Weights of a small mixture-of-experts language model, trained from scratch on English Wikipedia.
Experts: a sigmoid router, a shared expert of 128 neurons.
Below are experts of layer 4 (counted from 0) of a mixture-of-experts language model. Rows are named router (the router's row for the expert), up (a neuron's input weights, with its number) and show model dimensions 256-383. Each number is 128 + 24 x the weight over its row's rms, rounded and kept within 0 to 255.
After each expert's rows: a language model's description of what the expert responds to; "gets" lists some tokens that make up at least twice as much of what it gets as of all text. This comes from a sample of Wikipedia text that the model never trained on. Tokens count by the router's weight.

# expert 15
router [120 136 119 123 140 102 123 126  98 176  95 174 155 104 179 147 137 137  97 101 139 196 161 146 111 111 140 137 121 133 129 130 118 112 173 112 156 135 140 129 164 152  91 139  85 110 148  86 137 125 127  93 106 121 134 130  91 144 113 145 162 136 163 162 127 160 124  93 133 115 141 157 141 110 115 107 171 145 150 129 130 128 133 172 138  98 135 159 134 127 149 148 150 200 122 142 171 138 109  98 124 141 115 108 155 124 173 148 118 101 107 124 127 117 143 135 109 178 122 147 121 148 110 150 103 128 129 169]
up0 [152 155 114 109 156 123 103 118 120  80  51 106 133 124 104 140 123 102  80 151 162 112 185 138 126 160 115 156 132 130 138 112 117 153 139  79 105 154 121 138 128 146 127 104 136 130 158 171  92 112 124 123 162 147 152  74 105 103 184 158 114 171 148  70 118 117 141 153 147 109 124 117 121 127 132 112 155 150 119 134 122 142 130 112 138  97 138 107 136 116 127  99 177 118 107  95 129 106 132 132  76 130 127 156 143  97 115 130 144 150 117 166 117 129 117 159 164 127 122 140 124 122 101 169 126 139  90 150]
up1 [160 123 154  79 131 121 150 151 160  96 104 136 135 153 119 104 135 144  93 125 106 114 132 134 132 137 122 144 142 115  42 134 151 141 130 133  84 142 133 126 142 132 110 117 114 144 142 134 129 182 101 110 125 135 153 123  88 153 103 108 110 127 162 125 120 139 130 119 181  94  83 114 113 141 120 138 178 170 137 142  84  72 146 143 137  96  96 111 133 121 107 117  83 143 144 141 185 136 177 119 125 127  89 118  95 119 102 107 110 122 144 125 148 155 169 103 121 128 217 111 100 143 129 133 115 130 113 127]
up2 [142 133 137 110 139 124 142 123  87 146  86 133  88  95 120 117 147 101 152  89 116  97 153 163 126  92 108 138 119 124 167 135 183 139 136 124 147 102 155 144 123  54 135 120 122 129 117 141 170 108 135 120 166 126 145 138 112 119  84 163 145 138 131 137 139 102 136 100 100  92 110 104 118 110  76 120 129 107  92 157 130 158  94 162 192 149 135 120 172  91 118 162 139  91 146 104 135 168 129 118 146 104 148 108 101 126 113 138 137 133 153 131 110 127 107 101 119 181  80 141 110 116  99 101 117 137 120 101]
up3 [215 152 136 124 152 116 175 113 151 137 106 151 101 133 144 146 111  76 109 123  98  91 149 120  94 160 115 159 124  97 125 117 111 149  98 120  97 150 128 142 174  79 127 129 107 161 101 134 124  98 100 102 159 120 111 102 128 127  94 116 144 148 122 142  92 107  87 109  95 107 115 107 164 123 167 169 127 154 186 103 169 157 129 142 133 106  99 155 121 120 131 118 136 130 168 119 126 183 109 130 142 124 118 151 110 122 179 107 159 138 118  91 134 151 145 145 106  83 124 130 149 103 122 137  97 147 139 142]
up4 [128 165 154 127 141 105  73 119 106 126 157 130  75 137  96 162 118 116 108 134 147 101  98 136 113 119 160  87 100 136 128 145 116  93 109 105 116 109 139 110 120 145 141 124 149 116 135 122 117 131  85 131 126  93 185 102 115 100 126 172 101 153 165 137 145 161 126  94 149 101 125 146 152 129  81  95 137 150 129 156 115 106 142 128 108  92 118 122 103 136 144 133 107 154 117  90 124 153 119 109 165 147 143 144 179 176 108 138 134 107 100 123 108 124 142 124 114 130 122 101 138 106 137 183 135 142 120 139]
It responds to: Plural noun endings. Plural nouns and plural suffixes in running prose, such as games, titles, plans, families, schools, documents.
gets: "s", "es", "ations", "ings", "ions", "ers"

# expert 47
router [167 107 140 144 123  97 154 141 103 126  99 157 128 119 130 113 100 130 135 105  79 155 121 104 146 141 127 106 125 109 138 136 103 134 181 108 171 169 144 130 118 125  95 159 119 143 119 124 148 143 119  93 148 128 163  84 118 116 118 159  95 136 133 110 142 200 156 116 104 137 118 145 112 113 114  99 174 157 139 107 114 128 131 159 136 123 107 116 140 131 150 100 158 137 119 145 132 153  84  84 131 103 125 127 187 148 152 161 140  86 131 150  97 139 147 123 106 149  94 129  94 136  82 155  50 119 164 127]
up0 [152 156 102 115 117 137 110 156  90 129  80 116 173  98 102 124  88 136  91 141 163 102 175 156 120 152 121 130 176 134 149 138 108  68 127 114 110 164 128 137 128 143 169  86 166 162 152 122 108  65 129 149 152  98 150  85 105 117 147 157 111 151 142 116 130 115 139 136 110 126  90 104 127 139 116  79 174 166 100 156 120 161 120 121 132 117 145 137 122 144 127 107 174 122 112 105 121  84 102 145 104 102 127 146 145 126 117 148 122  97 142 168 147 106 130 125 139 127 186 147  74 147 119 141 150 138 115 179]
up1 [152 124 101 158  79 108 133 113 173  96 112 134 118 131 151  97 151 157  90 110 102 122 145 120 150 138 140 123 149 120 103 144 174 125 148 131  94 158 135 174 132 126  99  84 118 148 128 144 107 141  87  97  77 146 116 121 119 125  92 101 102 173 151 121 132  99 138  98 151 125 107 140  97 130 124  98 124 139 142 153 100 112 136 171 164 137 116 143  93 140 134 145  94 121 177 129 157 154 162 130 151 129  91 136 116 124 112 107 162 171 101 113 148 112 158 112 104 129 172 117 116 104 150 158 136  90  91 105]
up2 [128 115 116 113 130 120 135 131 103 101  94 106 114 115 132 152 130 112 198  99 134 141 151 149 124  98 136 121  95 102 127 122 172 142 146 123 178  95 134 122 112 104 135  86 116 142  64 126 137 138 119 100 131 146 189 128 102 126 125 166 120 132 127 157 153  82 133 141 126 129 128  81 105 112 110 121 114 152  88 173 120 115 136 180 177 111 129 130 161  95 120 169  78 105 141  99 114 179 123 116 125 154 143 111 141 150 131 132 152 123 103 121 102 150 106 117 146 169 129 143 146 117  99 106 125 118 116 130]
up3 [164 147  82  96 148 129 151  91 127 166 116 168 120 100  92 125 122 107 130 130  96 102 110 162 100 123 133 126 133 102 115 122 106 157  99 170  83 118 119 172 141 141 151 105 113 140 131 125 148 146  99 115 134 104 142 101 112 156 121 110 148 170 158 134 103 118 115 129 109 101 117 143 142 125 123 127 133 148 155 123 133 137 146 139 138 127 103 129 124 111  58 101 136 120 148 100 149 148 115 131 120 111 140 118 137 124 130 132 139 145 134 113 124 150 137 137  85 103 159 134 139 157  66 148 104 134 121 136]
up4 [172  84 137 110 157 118 103 104 122 120 151 140  91 125 126 163  97 132 135 115 150 103 102 134  86 115 168  81 139  93 142 108 131 129 139 113  96 106 154 121 142 135  91  98 116 132 129 106 153  99 118  90 121 111 165 105 128 148 133 137 126 182 118 101 142 172 139  91 143  96 146 131 156 128 120 101 157 127 128 161 121 117 156 163 145  94 125  98 147 122 111  94  95 148 128  97 137 136 105 110 181 133 148 134 120 159 134 181 128 100  98 126 112 109 167 110 115 129 109  90 140 114 165 177 122 131 107 149]
It responds to: Closing punctuation. Closing parentheses, quotes, commas and periods ending names or clauses, such as ")", ".\"", and the comma after an appositive name.
gets: ")", ",", "\"", ".", " |", "),"

# expert 41
router [ 98 138 136 104 142  86 141 109 126 175  93 173 142 123 166 147 108 136 130 103 149 192 139 122 118  96 174 131 156 112 130 132 102 114 174 117 167 146 117 149 156 156  76 143  83 148 132  99 141 105 130  79 115 127 150 159  94 155 167 120 144 110 170 136 138 151 145 106 138 137 152 186 140 113  99  75 186 167 142 117 160 145 138 152 146  90 109 153 127 139 127 135 141 176 108 143 133 145 109  93 126 109 126 107 147 135 178 156 145 114 129 145 134 110 171 154 105 156 136 143 132 161 112 129 121 151 126 156]
up0 [146 151 106 107 142 110 102 133 123 129  56 107 139 112 121 155 101 116  96 171 165  99 168 158 114 175 127 134 181 124 150  96 105  98 175 111 119 159 159 125 138 138 134 143 153 158 170 168 104 131  91 117 113 129 177  94 125 105 142 140  87 128 133 120 100 133 146 127 150 123 118 143 120 131 139 122 163 158 116 110 105 161 127 112 103 109 131 116 110 134 164 105 155 122 119 111 151  86 105 169  95 126 122 162  97 117 120 142 141 113 127 142 126 116 116 118 141 117 132 132 144 139 124 158 153 174 112 155]
up1 [150  99 134 108  86 129 149 146 141 124 120 109 122 128 143 121 115 177 133 105 110 111 124 145 115 134 134 130 132 151 108 141 148 130 127 148 107 131 129 142 122 150 109  88 107 130 119 127 130 137 114 116 126 127 135  97 120 119 120 138 115 176 137 101 115 101 150  87 161 135  97 141 114 135  96 126 156 149 152 153 116  94 154 155 137 114 118 121  80 161 115 147 103 140 142 128 180 128 141  87 159  97 141 109 132 119  95  91 146 125 121 104 137 139 154  92 136 124 169 132 112 102 147 121 134 127  74 130]
up2 [142 134 134  92 135 130 135 124  90  92  93 123 111 130 139 118 120 103 164  99 115 115 155 157 125 123 132 133 111 121 151 146 171 135 145 120 142  81 147 160 122  77 140  74 119 109 100 144 156 104 125 113 139 139 159 133 130 118 131 147 162 123 128 132 133  85 146 115 116 118 106 124 121 125  84 143 121 164 110 150 127 137  94 153 200 104 146 116 164  85 119 153 137 103 134 116 126 196 125 131 132 109 135 113  83 123 142 100 119 112 135 127  69 126 109 112 125 155  83 163 135 110 116 104 133 152 111 146]
up3 [188 134  85 121 128  77 165  95 137 116  85 146  85 128 140 107 105  92 109 156  82  85 109 146 151 157 124 128 143 112 116 149 125 183 121 139 108 115 148 131 164 100 119 150 113 153 125 117 156 153  75 159 130 129 118  88  85 131 106 105 126 153 127 135  95 143 141 134 130 121  93 131 134 143 135 160 124 177 147 101 133 143 132 163 140 149 127 152 128 113 110 100 124 119 189 121 148 134 102 143 151 110 134 165 124 111 157 140 141 148 102  96 127 140 147 141 102 128 168 127 128 131  70 132  95 132  86 152]
up4 [152 136 147 158 118 118 108 126 118 132 120 160  72 139 115 143 134 131 109 144 178  81 102 109 137  95 170  66 119 132 120 103 151 135 142 157  94 107 131 106 123 147 123 111 100 134 120 117 136  93 119 120 114 121 165  86 108 138 118 171 111 161 140 143 135 150 115 104 117 104 133 153 147 123  75 134 143 127 152 131 133 119 123 137 112 116 107 118 132 149 142 128 109 152 138 101 156 162 103  92 174 147 141 137 155 191 158 158 125 105  87 149  85 118 151 153 110 125 125  83 150 109 121 174 117 156 124 130]
It responds to: Time words and table blanks. Sentence-opening One, time units like year, week, night, and zeros, blanks and line breaks in statistics tables.
gets: "\n", " ", " one", " |", " 0", "″"

# expert 44
router [137 120 116 106 125  92 111 119 145 139  95 170 136  87 134 117 111 154 166 126 133 123 139 140  84 144 131 117 100 110  96 110 131 124 193  98 178 109 138 141 147 112  98 164  93 150 123 125 143 127 127 104 111 152 156 129  95 133 149 137 131 147 119 153 125 181 183 109 146 116 125 133 141 163  62  95 164 127 145  87 133 114 104 126 175 126 138 165 134 117 139  92 115 142 108 114 130 127  93 111 131 100 108 130 168 164 130 122 124 104 122 162 109 146 140 132 105 112 134  92  88 128  90 183 132 139 118 143]
up0 [151 115  75 143 128 169 138 155 106 132 108  88 142 116  92 136  91 126 103 165 136  89 145 141  95 179 101 126 195 101 155 130  81 106 153 110 106 153 144 128 111 133 149 115 150 147 153 161 118 107 106 148 146 147 146 119 126 122 138 169 140 161 155 117 124 142 125 122 110 135 121 120  91 163 145  49 147 158  63 126 104 161 140 144 142 100 165 143 138 142 133 119 181  96 126 134 137  95 102 155  85 118 154 154 134 141 123 130 100  91 128 147 151 112 118 128 156 146 139 139 136 149  93 124 141 154 122 148]
up1 [182 135 139 104 109 107 135 114 159  88 122 136 165  98  96 111 124 164 100 135 123 105 158 114 131 157 128 129 144 154  96 130 154 122 135 121 106 117 135 141 130 115 133  73  95 147 127 135 131 133 146 109 123 115 125 118  92  93 125 130 111 153 153 119 141 137 156 120 186 135  98 160 109 163 100 100 172 143 160 150 130  90 134 170 134 116 133 148  85 142 126  98 129 141 164 123 140 155 166 117 131 109 112 119 117 113 106 105 125 125 111 107 129 128 176  99  91 128 181  97 115 111 134 162 153 151  78 122]
up2 [152 132 133 114 126 109 130 126 102  88  94  90  87 136 116 117 101  93 185 104 126 121 139 151 128 137 131 161 109 116 162 162 146 163 132 118 139 121 152 138 140  85 145 111 127 128 113 132 180 137 158 112 177 140 171 152 149  93 125 147 155 112 118 133 153  99 125 156  80 115 106 101 101 108  75 131 114 141  92 176 114 160  96 160 162 108 148 109 160 132  87 151 173 101 143 138 107 156 134 159 121  82 117 110  87 123 136 121 129 123 158 141 107 111  91 127 116 133  90 143 122 143 117 118 123 134 116 139]
up3 [172 159 135 133 137  93 177  77 153 138 120 147  84 129 106 138 143 103  86 141  76  90 137 152 121 117 145 120 146 112 134 180  79 158 112 124 118 110 134 149 164  99 152 130 109 144 109 139 128 122  95 132 148 138 118 120 114 160  81 111  99 180 147 142  91 136  84  97 125 110 116 113 156 132 117 147 110 146 153  85 160 120 142 143 172 136 119 151 122 115 109  83 114 125 144 157 139 176 116 126 130 101 119 134 110 100 170 123 145 131  86 131 109 148 101 132 110  85 168 129 109 127  84 124 115 117 116  93]
up4 [132 119 128 114 133 116 107 103 118 136 138 151  82 135  97 140 121 127 100 139 174 105  83 153 104  64 158  77 142 104 159 109 136 102 140 103 140 121 144 120 134 163 108  81 124 129 100 112 163 105 124 118  98 127 181 130 110 154 153 143 111 172 139 152 120 144 127  72 137 103 156 153 143 131  91 117 143 149 119 131 106  96 164 116 139 108 103 126 122 141 132 129  77 147 111 115 150 161 103  97 139 147 127 118 125 150 113 171 168  93  79  95 108 126 111 151 129 129 127 111 121 111 146 167 117 128 131 150]
It responds to: Capitalized starts after breaks. First token of a capitalized word or sentence after a line break, pipe or dash, such as The, A, Den-, Reg-, in headings and tables.
gets: "The", " The", ".", "A", "D", " 2"

# expert 21
router [189 128 136 127 113 135 119 114 147 142  87 117 114 100 133 114  71 156 149 129 141 108 117 163 123 151 132 167  94 107 108 112 135 137 170  74 147 129 182 105 154 121 143 199 113 121 146 124 139 124 149 161 108 173 177 155 102 112 114 107 121 145 121 154 116 177 170  75 136 111 106 123  94 141  89 103 141 132 133 105 122 121  99 130 161 133 146 133 149 107 162  85 134 134 111 125 108 105 126 121 123  90  90 119 149 134 143 134 144  88 104 177 109 157 155  93  84 115 142 119  81 120  59 141 128 111 138 168]
up0 [120 141  91 135 119 128 115 144 131 108  73 108 107 147 130 114 115 118  81 134 132 123 162 132 133 135 132 120 165 116 118 113  96 110 117 101  84 147 179 125 121 128 153 124 152 118 178 160 113 109 113 112 136 128 177  76 108 108 109 145  93 179 155  97 122 135 105 130 137 138  99  85 150 113 158  75 150 153  65 148 104 172 122 127 113  97 114 113 102 138 153 111 163 131 112 125 132  93 106 159 105  82 133 146 151 130 133 112 130 125 129 159 124 118 142 121 130 165 136 146  89 147  72 154 149 154  99 147]
up1 [150 119 169 137 110  91 139 131 167  98 118 137 130 106 111 109 118 158 113 111 118 122 141 130  99 133 126 125 131 138  97 148 152 110 135 125  72 117 108 139 137 145 118  98 133 163 167 126 137 147  96  80 100  83 118 102 106 106 124 116 115 157 147 105 139 136 112 100 196 128 102 150 120 152  86 112 155 122 150 146 101  90 133 168 141 126  98 126  72 168  88 141 133 112 171 133 166 109 161 141 146 120 113 124 123 130 112  77 168 128 132  98 122 127 151 116 129 131 185  95  91  95 148 140 151 131 111 109]
up2 [139 140 157 114 151 109 144 141  85  88 123  91  99 120 123 102 109 104 177  95 129 118 146 152 128 146 106 139 135 137 161 139 169 165 124 114 174  97 131 144 139  87 150 102 127 140  99 137 173 129 152 108 179 136 192 134 131 101 127 140 122 121 107 132 117 109 137 155  74 122 108  89 108 108 108 161 124 137  70 168 135 134 100 188 160 103 146 128 160 119 107 184 147  73 143 131 112 165  85 139 125  97 141 122  85 152 144 108 139 137 139 129 107 106  91 117 135 149 112 134 130 149 131 119 129 133  88 112]
up3 [204 116 130 128 137 104 140 105 150 140 139 141 114 113 113 174 131 116  94 163 107  95 169 168 101 146 133 140 147 112 107 152  88 172  80 125  92 122 113 136 160  76 127 113  99 149  69 127 130 161  95 126 125 108 128 118  90 144  80 115 127 183 158 148  98 123  72  93 128  96 113 107 111 117 125 158 150 136 166  98 144 131 135 160 154 135 121 165 119 119 108  86 120 141 136 107 183 187 116 127 137 124 117 119 124 132 161 124 124 120  89 147 115 148 158 143 108  81 145 135 147 136  96 131 115 109  98 148]
up4 [119 117 171 117 158 138  98 112  80 125 143 160  98 128 107 130 128 148 113 124 148 129  87 161 153  83 158  90 129 117 151  89 156  99 132 114 114  99 140 122 133 135 105 107 166 135  96 119 133  84 131 110  96 113 165 103 123 145 158 128 122 172 135 146 136 144 114  72 163  92 150 124 130 110  87 128 143 124 112 109  98 124 153 131 144 107 123 124 168 178 133 174  98 147 122 119 139 164  89 104 121 153 135 142 147 182 127 167 155 118 100 128  86 116 140 132 123 128 138 136 148  58 144 158 116 142 136 166]
It responds to: Sentence-initial capitals. Sentence-opening prepositions In, On, By, For and first letters or pieces of words right after a line break, quote or parenthesis.
gets: " In", "In", " A", " a", " C", " c"

# expert 40
router [111 112 146 106 126  96 124 120 124 174  86 181 155 131 156 151 119 160 120 138 163 177 143 137 108 132 155 134 131 108 109 133 104  94 169 106 165 156 134 119 152 160  82 125 113 143 122  83 156 131 139  79  99 135 135 139  95 122 178 117 107 140 148 145 117 161 136 103 130 133 153 173 140 106 109  95 143 167 133  95 182 130 128 137 124 118 143 162 124 147 151 145 143 167 117 126 134 142  96  85 119 124  98 122 155 140 163 137 145  91  97  99 130 134 141 109 101 161 124 115 136 119 137 165  85 132 105 166]
up0 [149 120 124 131 153 120 106 146 116 129 105 114 145 118 109 109 112 102 101 130 141 121 175 123 171 135 122 158 190 134 124 117 101 126 142 125 124 150 129 127 115 116 143 100 113 154 150 174 124 133  97 113 139 113 134  90 131 135 132 166 106 121 139  99 124 134 132 140 111 139 115 109 109 127 133 125 126 170 120 156 108 157 108 128 112  91 124 104 134 163 169  99 151 126 119 121 119  97  98 139  96 127 138 159 105 118  95 141 107 129 110 144 126 114 134 151 171 139 123 137 124 122 136 122 120 136 133 152]
up1 [218 120 154 112 110 105 163 132 179 111 100 140 131 100 100 138 146 170 107 114 121 101 151 111 119 134 121 127 139 155  85 121 164 104 130 117  93 143 152 164 137  87 118  88 114 134 139 139 143 131 134 105  94 127 137 123  93  96 111 120 111 149 128 128 132 159 148  96 173 132  99 152 103 160 120 122 168 147 150 128 137 123 122 169 132 118 133 158  88 144 104  88 141 119 165  99 154 147 148 129 116 111  76 124 114  98 110 115 146 114 117 122 141 127 152 113 100 122 171 108 125 112 159 165 145 142  68 116]
up2 [117 134 130 149 127 137 146 126  83  86 111  92  97  95 109 107 103  89 152 101 127 112 178 165 135 130 116 138 110 126 163 133 185 124 135 115 138  88 119 141 118  99 129  92 132  84  74 131 188 143 119 113 170 121 174 166 136 122 128 132 121 108 120 141 143  70 112 159  91 111 127  95 108 106  75 112 113 133 108 177 153 150  88 150 133 114 123 126 194 102  97 145 133  79 118 113  97 181 131 127 151 100 135 113  85 127 127 100 130 101 144 123 101 122 102  90 119 153 144 126 138 124 114 116 131 131 112 140]
up3 [202 152  90 131 157 112 168 113 135 130 120 150  86 129 135 148 113 105  95 151 126  95 160 155 105 149 119 149 115  70  92 135  92 166 108 127  71 133 133 150 154  87 140 103 103 143 107 120 142 130 113 163 143 117 130 122 104 161 111 117 147 178 166 145 121 150 110 100 119  93 117 136 133 161 138 120 119 169 145 103 159 155 123 156 171 113 119 177 111 120 110  95 140 114 174 100 186 136 146 128 125 111 110 147 130 104 196 140 157 138 115 149 117 143 150 162  98  99 122 148 129 115  81 128 109 115 115 152]
up4 [117 145 129 104 137  90  84 148 134 107 150 125  73 129  87 138 134 116  95 145 150 101 125 128 121 112 160 102 116 131 117 155 160 108 149  89 125  95 151 117 146 167 134 101 138 112 138 118 118  97 130 128 148 138 162  92  97 139 133 130 111 157 142 115 132 167 137 134 192  73 142 114 143 105  92 108 152 172 163  95 131 125 141 148 128 122 152 127 115 164 167 127 103 158 138 105 126 140 105  70 161 118 131 124 136 142 132 172 168 125  80 151 121 119 150 120  76 107 142 112  98 113 182 165 119 134 137 124]
It responds to: Ordinal first, initial capitals. "first", "earliest", "original", "last" after "the", plus capital letters or St/Pr starting a word after a line break.
gets: "S", " first", "-", " of", " St", " P"

# expert 27
router [133 135 132  73 136  79 109 106 101 143  96 156 159 122 183 152  86 121 145  88 141 145 123 161 119 145 175 121 111 108 112 140 120 121 189 122 155 134 152 153 149 164 114 136  91 104 126  94 156 125 134  91 125 103 173 153  87 128 115 139 108 109 163 143 139 166 120 103 159 138 131 169 148 101 111 104 168 135 156 104 150 130 111 157 129  96 100 151 143 140 157 113 126 163 130 116 143 114 113  89 123 128 108 122 138 134 181 106 179  96 111 120 141 145 155 149 112 151 151 158  86 133 114 140 110 129 145 181]
up0 [134 148 114 100 120 138 105 135 109 111  95 108 143 137  95 122 110 145  84 153 125 106 161 130 114 151 123 118 170 132 118  93 110  98 147  93  86 154 108 123 142 149 152 113 139 130 183 130 103 132 162 153 137  89 152  80 114 123 126 182  84 164 149 107 104 127 116 125 122 148  97 111 125 162 135  65 158 155  88 145 102 149 109 132 122  97 156  99 144 106 140 108 179 136 118 105 122 119  65 139  99  94 145 184 112 127 128 159 130 139 141 149  97 107 124 142 129 127 130 145 105 130 118 125 118 152 103 145]
up1 [170  98 148 139  95 103 163 138 180 110 100 154 147 124 123 115 105 148 116 104  96  95 124 135 110 152 127 116 128 132  95 147 161 127 117 149  99 123 142 141 121 144 107  75 106 154 115 133 124 149  97 100  88  93 150 143 106 141 113 131 124 142 149 113 145 131 136  86 180 127 101 176  95 140 112 112 154 109 147 143 108  74 150 197 149 129 101 122  81 151 132 117 124 107 140 132 163 107 174 106 115 101 113 129 115 123  80  99 142 121 159 104 136 143 141  97 124 155 156 111 120  99 131 128 162 114  94 150]
up2 [132 133 132 108 153 114 139 128  93  97 112  79  88 115 142  83  96 107 168 107 147 106 153 159 134 112 120 151 109 117 140 154 195 151 152 124 140  62 147 151 120  76 144 116 132 110  86 130 184 161 165 119 147 137 138 130 129 128  93 122 116 112 132 162 132 106 146 142 112 132 117  76 114  84  71 132  93 128  77 160 136 130 108 156 161 119 124  99 170  95 128 139 106  77 138  92  95 176 115 124 145  84 103 118  89 120 134 119 163 121 150 123  97 106 101 104 152 163 132 113 118 118 129 122 127 139  72 128]
up3 [172 129  81  95 113 135 149 134 110 129 128 141 132 123 132 160 110 119 122 148 127  71 138 160 135 162 122 152 130 111 104 144 118 181  92 147 117 125 153 163 138  86 152 128  70 130  79 148 105 118  79 129 124  79 129 149 127 142 132 133 133 180 154 169  91 131 118  88 115  90 124 124 121 106 119 143 135 163 139 101 168 116 151 157 148 119 120 180 139 111 109 103 135 128 143 102 172 176 152 111 138 130 141 123 141 123 182 112 123 123 124 141 137 145 168 117  96 120 130 154 139 123  76 143 130 147 110 147]
up4 [120 108 148 135 126 126 126 117 100 106 139 105 100 125 132 141 149 133 136 109 134  93 113 127 133 107 165  49 137 110 132 139 142  99 133 104 129 108 120 111 132 130 140 139 148  73 106 109 134  91 124 126 127 145 192  85 111 140 103 139 151 160 107 118 113 155 131  74 152 131 139 120 128 110  96 140 139 154 111 115  92 128 128 167 145 128 110 106 128 128 150 156 126 151 112 110 126 148 117 105 152 149 117 135 160 173 125 171 141 126  98 145 100 102 129 158 137 115  89 118 141  83 138 176 106 125 119 137]
It responds to: Past participles, violence. Past participles and past verbs, often of conflict or construction, such as killed, captured, invaded, built, named, created.
gets: " the", "ed", " killed", "=", " held", " l"

# expert 26
router [100 157 132 115 126  94  96 129 118 195  91 200 143  91 166 142 144 150 126 116 141 206 120  97 104 141 165 125 139 138 133 169 116 118 162 103 158 167 144 134 166 130 112 164 116 135 127 102 150 114 140 107  94 131 140 149 110 166 166 121 139 125 185 106 159 155 155 112 119 137 146 184 137 131 111  80 161 139 126 138 130 134 116 163 125 112 137 161 132 124 145 123 163 188 119 128 132 138 101 113 117  95 131 108 145 138 176 142 139  88 114 134 102 126 147 139 101 160 145 144 121 133 125 149  98 109 161 157]
up0 [119 156 121 104 131 135  98 148 138  96  97 121 135 139 103 128 106 119 102 148 108 130 160 145 114 125 133 152 161 121 116 123  80 135 136 112  93 103 129 137 146 121 147 121 149 115 153 137 127 124 135 146 143 112 180 108 134 110 174 157  92 113 150  59 103 139 111 137 122 115 120  77 129 144 134  93 123 138  96 148  90 142 126 154 106 108 159 127 152 132 116 109 165 117 126  96 119 129 112 121 106 115 177 195 138  87 143 147 115  93 126 171 106 112 104 137 157 140 118 153  79 105  94 132 132 130 124 156]
up1 [165 138 127 123  98 138 140 139 158 123 105 135 122 128 141 112 155 153 139 126 109 103 144 122 117 139 122 130 119 150  90 159 185 110 141 126  86 128 117 142 144 106 115  99 101 140 109 126 136 114 134  83 102 119 180 141 104 138 104 107 146 129 158 106  99 120 120 117 184 132 111 145 116 134  81 136 173 129 145 130 100 105 151 171 166  94 133 114  86 145 131 118 120 132 161 107 154 135 148 122 154  88 112 118 118 118  85  90 143 124 112 119 128 131 136 105 114 112 186 133 113 106 117 132 122 137  91  89]
up2 [149 120 123 114 143 108 130 105  87 122 135  97  95 103 131 104 111 109 191  80 119 110 144 155 125 115 100 143  87 110 189 140 154 126 141 103 124  63 139 153 109  88 133 112 112 111 117 116 151 121 154 105 168 152 152 108 152 116 123 134 140  88 134 139 126  87 128 146  84  88 122  96 116  89  68 118 105 138  90 181 140 152  95 165 144 100 147  98 187 107  91 153 145  72 130 129 106 175 100 116 157  85 129 119  83 128 146  88 147  81 157 117 106 108  88  95 116 142 145 149 104 121 120 109 122 160  88 145]
up3 [193 162 173 139 125 124 148 110 132 113 107 133 113 126 140 105 128 101  96 144 116  83 113 130 125 102 109 130 122 114 105 138  79 161 119 134 128 166 120 116 172  63 142 107  95 157 112 130 149 146 131 140 156 129  88 101 105 187 116 114 135 174 124 149 111 150 107 106  99 120 101 138 153 138 151 208 123 154 140  98 148  89 131 143 152 137 149 111 107 105  99  88  78  99 167 130 168 139 141 147 135 119 141 115 126 140 125 148 135 146 117 122  85 162 127 163 138  92 135 114 121 124  97 112 102  99 112 127]
up4 [119 132 166 121 118 174 109 135 115 119 150 130  92 162 113 152 122 107  80 116 140  93 104 159 135 119 166  70 126 120 119  94 133 103 132  87  95 135 120 144 159 149 106 131 159 131 130 116 172 116 137 131 119 122 160 150  88 154 108 130 108 154 132 139 143 152 109 103 156 113 138 112 153 136 123 116 124 117 119 146 131 100 141 166 114 111 122 127 153 152 136 140  94 131 119 117 117 132  99 104 137 152 140 161 160 124 143 158 128 122 114 139 132 123 128 125 103 110 147 122 155 122 168 161 121 133 121 145]
It responds to: Definite article, possessives. The word the, and possessives like their, its, our, after prepositions or verbs, including inside titles like Journey to the Center.
gets: " the", " The", "The", " his", " their", " its"